Below are experts of layer 2 (counted from 0) of a mixture-of-experts language model. Rows are named router (the router's row for the expert) and show model dimensions 0-191. Each number is 500 + 50 x the weight over its row's rms, rounded and kept within 0 to 999. Numbers have three digits each.
After each expert's rows: a language model's description of what the expert responds to; "comes after" lists some tokens at least twice as common just before its tokens as in all text. This comes from a sample of Wikipedia text that the model never trained on. Tokens count by the router's weight.

# expert 17
router:432568503517527513494485454506474481512460579483506466436517607551531501543564585508395430523519463576463461476434466460483542501451475469487399489546524467443500475568510570447526526411502474475506437442543434502454589536526476459500587460532436451430472489547495380521378510463480493495504522537485480523569543527417511471476570585516418459468416568389479429480454439564563525492539480463526455563427497508373447506435518484465559521597395572506471533491514608509528519545516514523456466620549571516493563481502529502531417482467466484418472343557502531526468523478527472444
Description: Line-initial list dashes, table pipes and heading equals signs in discographies, cast lists and stat tables; also sentence-opening In.
comes after: "\n", "\"", "4", "6", "   ", "}"

# expert 48
router:471499471441448516454453496459597446526413501469453584500545453615491552540543568538488455547497414468414492505581477427433536494549515457459522566445556487450445480517556578564533494468412467559497423532436489477487488579545465444427476498477382582477447554482509437454612496479486515570524537574442438503545456540569584437527547516483553446488490521453545426525478440517603458465444420445544457517393523511376462531412500490427432533531498476509503523511425422490483456453562542468464598548486542464490518469518520498446495453627558580485466503431529468463510474477507424542
Description: Decimal points, thousands commas, dashes and digits inside numbers, coordinates, page ranges and versions, such as 3.22, 5,000, 225-236.
comes after: "0", "2", "3", "1", "9", "4"

# expert 0
router:470419531378530489506561503481543450549592412496454518524533531572534412390571559394414488479493432564480389579485505532543554409485527559484472441550556429446536505560509508592543432514587555462470506436472534481515487523530537526479491375579463451462515430443513461554442477482538559495488462550495470496518463560499626476563588524484428482563451540401442471548501419568543455499445488540562476508477530517464529539518561481579462510477431488468514531445449556577530556494506443477504477508513469428434543500463513473553446388509507503451459515559376487486446480464563542551
Description: Pipe separators ending wikitable header or data cells, plus colons, section equals signs, dashes and commas in lists and credits.
comes after: "\n", "\"", ")", " Title", " Year", " Yes"

# expert 25
router:553453482480564470453453417436582521514500584535472562451519433550436431481475464498486565510506540479427543535505385474481472495579464568438521515474517603461521558459480559443559549465525489529540442501514453420548429480606531507565635500513449464484560523530429572434451496547543526505548573590539485443477535520392501455537521495598556445446529463501415591572511478515431527562570523540509436546456413536483435570473555573594466563423465567460483581458482460527400571426491499482541481543567492551474465503521511485482498416436524515430518535471530498412499554471457446470
Description: Opening quotation marks after says, states, nicknamed or a comma, plus pronouns like we, it, you and capital letters starting names.
comes after: " \"", " (", ",", " that", " as", ":"

# expert 44
router:393502405491476448471515416399540509537554432428536548458490572551437490512585568532459544497578451515496444483527445533523540549517480500522516510460439550525495455526459508526556532545516514567533554507474469528476446543433485521418462579540522469495595425473524518526493561526472494542542493422401548466553388563493571463451519531443566488458497526552485550580401434452578525523374481559470579592558474433549477570466563563488411487558508604463512478513503510506433506502521532555428470533530456454370480495479434509400487451405546467496478485580514502572581530458455413500
Description: First tokens of sentences or list lines, such as However, It, There, According, He, month names, and numbered-list digits like 1.
comes after: ".", "\n", ",", " (", ":", ")."

# expert 32
router:498511522483502509511506489473604560556562443493488579479496611533489499437458528549459472517469474474575520575519531533478502513484484501501408424404531515534409424481474467513541469526474502561548515388457434507498406494575537428400528544474428463442575477495494438560570546513524557524500478428505585442473453504473513503420541497524519408463405554487503576535477415478508467557483487594536435509500568490423507580487504561560536389487523467450535514422563442495448382510598587431457458562487424452543483469560430464487511487549510575456528478533375584536488458431509435573
Description: Commas after dates or clauses, table pipes, $, £, %, minus signs, coordinate-symbol bytes, and the word-initial piece qu in quite, quietly.
comes after: "0", "3", "4", "5", "6", "7"

# expert 50
router:475424462507405481472515535536501598486498496429580555606500489532584491535629465490447578431516497576389463526487485596543468522465528466450579481459552421568490488451542434503554419513539444526476521571533519491572507502515524574527477550524480513521537532561491550446616579492450424515519439501440440490487425518461593496595485561500477455539530605532462533552516447562488494489482593492504536440517425595578589486461537498491433423485564514607508595468469545496423473416530485506400551471503490531510488429451569487512447479503384510422494450456473487521521480460562503479
Description: Middle and final digits of numbers in dates, vote counts and tables, plus word-initial pieces like br in brigade, bridges, branded.
comes after: " ", "1", "2", " (", "9", "3"

# expert 8
router:572537535565528550520476514544433537486516547470518497452438527593503518546481435443453510487485579534492488394419476420567490550401461514559398481513518547544510501540546532442429588455451443421470492464481456535469642512477492507531477486442446490476465438497580485510440485507521484546462506572467425494492552480468522494473438433560531545572465492404478498547598505575463569509570442519577595522448560531513523485542413433439614481521411534495478460561551522557484409542591511505571508515486564567538533584459469556578530600471495476411497449550566471433438551434463521438
Description: Leading hyphens of infobox and taxonomy list lines, hyphens in compounds like north-eastern, table pipes, capital-letter word starts, and non-Latin byte pieces.
comes after: "\n", "-", "|", " (", ":", " ="

# expert 56
router:446462557404427458480542549590417520492514421557525422523489537486499382433560493459436565386557488564516471492428516482555475426456528463397511553476383525531526443524519469523623480455549480493516500470473452429430509494539585477474516465577520519558559401511508559508516465466429609464534524360505464518511492511455475414495581558434482522513513560498446530509472533453435467485482521550489505548472469545435626515638563522499457505488451532442510555485565576468474431514523468542422472583476479486453404448576507518492496515509503407460565451500451523511479470537538444470
Description: Spaces, bullets and words after pipes or = in tables, sports-season headers and infoboxes, often followed by digits, like "= 1941".
comes after: "|", " ", " |", " on", ":", " the"

# expert 20
router:440576504540526471497411434470480524527486532440424473544509490488465571464398525556512536495524464463576434566489537531484503555581542512520530446504512398519566464492547507487483574528517521607515527509582521541568462550562484509455631476508533521406572529528518576567491501520540569531586452470510627552502576516480545477547533483473425520470488468497443528603520594484581457482404518478422465459569469391473426509503509584434416482488470478549581423439445486476539492476596555465469418570525423440593435451563536504429472448528506536479526481484405445477546544499429522472
Description: Spaces, digits and commas in years after In, on, until, month names, and time nouns like century, season, year, as in "In 1986,".
comes after: "–", " In", "In", " in", "1", "2"

# expert 16
router:502468507556434464499486509568498524521532488464505541453538469548491449532477487498485517440515495500528470507440477510554414634457383489596585544511462433505474427499518449526455538476531457557525494504454478554547500494505579616449461496522519496464488499496484591455572555487582367549450458568490447529423470571476459390468515495514500541590523483555520519605541429506569483487528501442539538519564429532640501457504565497412435509510470494597546467516433483528483575548585497435457463545500524449601450553497465447351560547565464517483603556491449472567543411552478497464
Description: Final digits of years and decades, digits in unit conversions, and the word List in headings (1590s, 2009–10, List of concert halls).
comes after: " a", "1", "0", "9", " the", "2"

# expert 19
router:466545479481488455468440504428481556407471485523536500489518427457597555464570517565466370544435441407511564514603479529440428542594537526448501446548474471535518545505517484473572484510549568445479497525535537524557495540461521503513447540436566534417577538415499590382465487533473476429452516541428537454534517600508535495453484473466494501510518544480529544475482535474534596531456446499524532523573531434512499463511601585477408560507558510557433532472516523429511550463512594590513535426516490460365607519550476503429443468544500469518400471522504489429495466608390512455
Description: Verb stems and verb pieces after to, he, who or not, such as worked, wrote, get, d-ie, h-ide, maint-aining.
comes after: " to", " he", " and", " who", " not", " they"

# expert 11
router:541410439582480488489469506431450477467541460446517459533527526505473498534542553425443519499519564433442476582507584541445475577577518495504445471514476471518459476600555485555534435438526488560500564520461545467459525470528420450491437438454516566448578484561502445602503564491515436573434469430467537443609482535487501504577484506551503447455543522529430524505494515431542447440392577477426454482548437542407416542473463440562510453549625526501534502447519461434469517611377486489512470508441570501515538399506464520541488584525576564493423439527563553515535536487615499541
Description: Commas, closing parentheses and quotes, relative pronouns who and which, and state or country names ending place phrases, such as Carolina, Connecticut.
comes after: ",", " United", " New", "a", "),", "i"

# expert 54
router:480517467560501531419399472513572486586507448446448550542542435502425491477393556556580510535553460496503438576548505587517469465477425510564551531508540466430550458463497536494495425521562478513575440497443608581542471531511604448474501445547444462445419547578428481537573525462524544487445509497549529465518531540532507480540498452478459542512441395479534452524475514497574497500537579488514483583582431418512483510469546483566427508501551422475540427455590434566591575544405547508546536517543533401553527473539508528479495447554570426596536432485508538414551523501591447523
Description: Last digit of years and long numbers, especially in "from 1948 to", plus closing words of names like States, Kingdom, Festival.
comes after: "0", "1", "2", "9", "8", "7"

# expert 41
router:504491432431487439522569395548525506560471425475548557421453492582461500545481437479549484447612525549483500525503522482439460409368426434516502564467456431530429482397484504516471553537542469629530520548421550483485502408509592468486480551552483518590390526471469549461576541406547481425457497461463489488506430515547422517454496439457495514553538553543500477527471525474490492492582436479486553479550470509458538528581493505570461528535441519568522540508631482494461466522462574523518528400532545452523581484589555477415574585411485437434477490522533458555532463475516486432
Description: Field names and values in taxonomy and biography infoboxes, such as Suborder, Born, Turnout, Phylum values like Mollusca; also digits in coordinates.
comes after: "-", "|", ":", "5", "N", "Scientific"

# expert 15
router:569536448497398437402460520433502512470604481556536575513500396525496529428427483524546447447483464476504550479482419480493525512493472473478565562507542484452520492374568460384443518544434538558542430560574391519446501545551522575539441563490571461469488563496518512465548506473529477614587513486533488472503397560451476533404566561480535408468502534507563494522453424503456469444552466391484524483422602486498567562471523503544416467507514411524450592485465517553523461489585534481531473445509434577474412530475498548448464460554492484497544459457514509510456398481478426471
Description: Spaces, digits and signs in sports or election tables, plus unit nouns after numbers, such as years, place, b-ranches, knockouts.
comes after: " |", " ", "0", ";", "5", "3"

# expert 38
router:448520472474557417455495604511455605525528489444526534481464514493592502537512449513512577443509548472553549427571524466571507530463497558518489448480403495494545451540454445509499489458486517508547455564476506541572460589427513438385508535610520522464563543539487548381555461541388481510485547518520557553518432531535462469510532484564473501513464542506479487533491427533437521480512529504510498424481471587401449575450550489568552446453500451423564484506435423503452495432476585622397538594531476537429440492424534618601536490426527458507508488488546542541594423517440533522
Description: Apostrophes before s in possessives like Starbreeze's, and first consonant pieces of words (D, sc, str, gr), often after quotes, brackets, or the.
comes after: " \"", "-", " the", " (", "'", " of"

# expert 5
router:494487507516402485545465456558491520522519531478465539553450509507492530461509401453538503420483492576535511504507594475456451571427510446435467463461556428530541493416542479460505521498468526481515383515504494526511499432494574576452470483479492485463511502535470615412573497503615577436628405444517437404467430595389446475438500509511470419447463552482425498480549442535381577516483529513547521534419474477571503510529526515468611492504445522564523541538566483497449465469610501607523547595548492501490361524536531577558547504505548473524553524487588495481516484510468568476
Description: Single capital letters opening names or words in tables and sports lists, such as W in Wins, Waltrip, Kristina; also blank table cells.
comes after: " |", " the", " ", " /", "|", ";"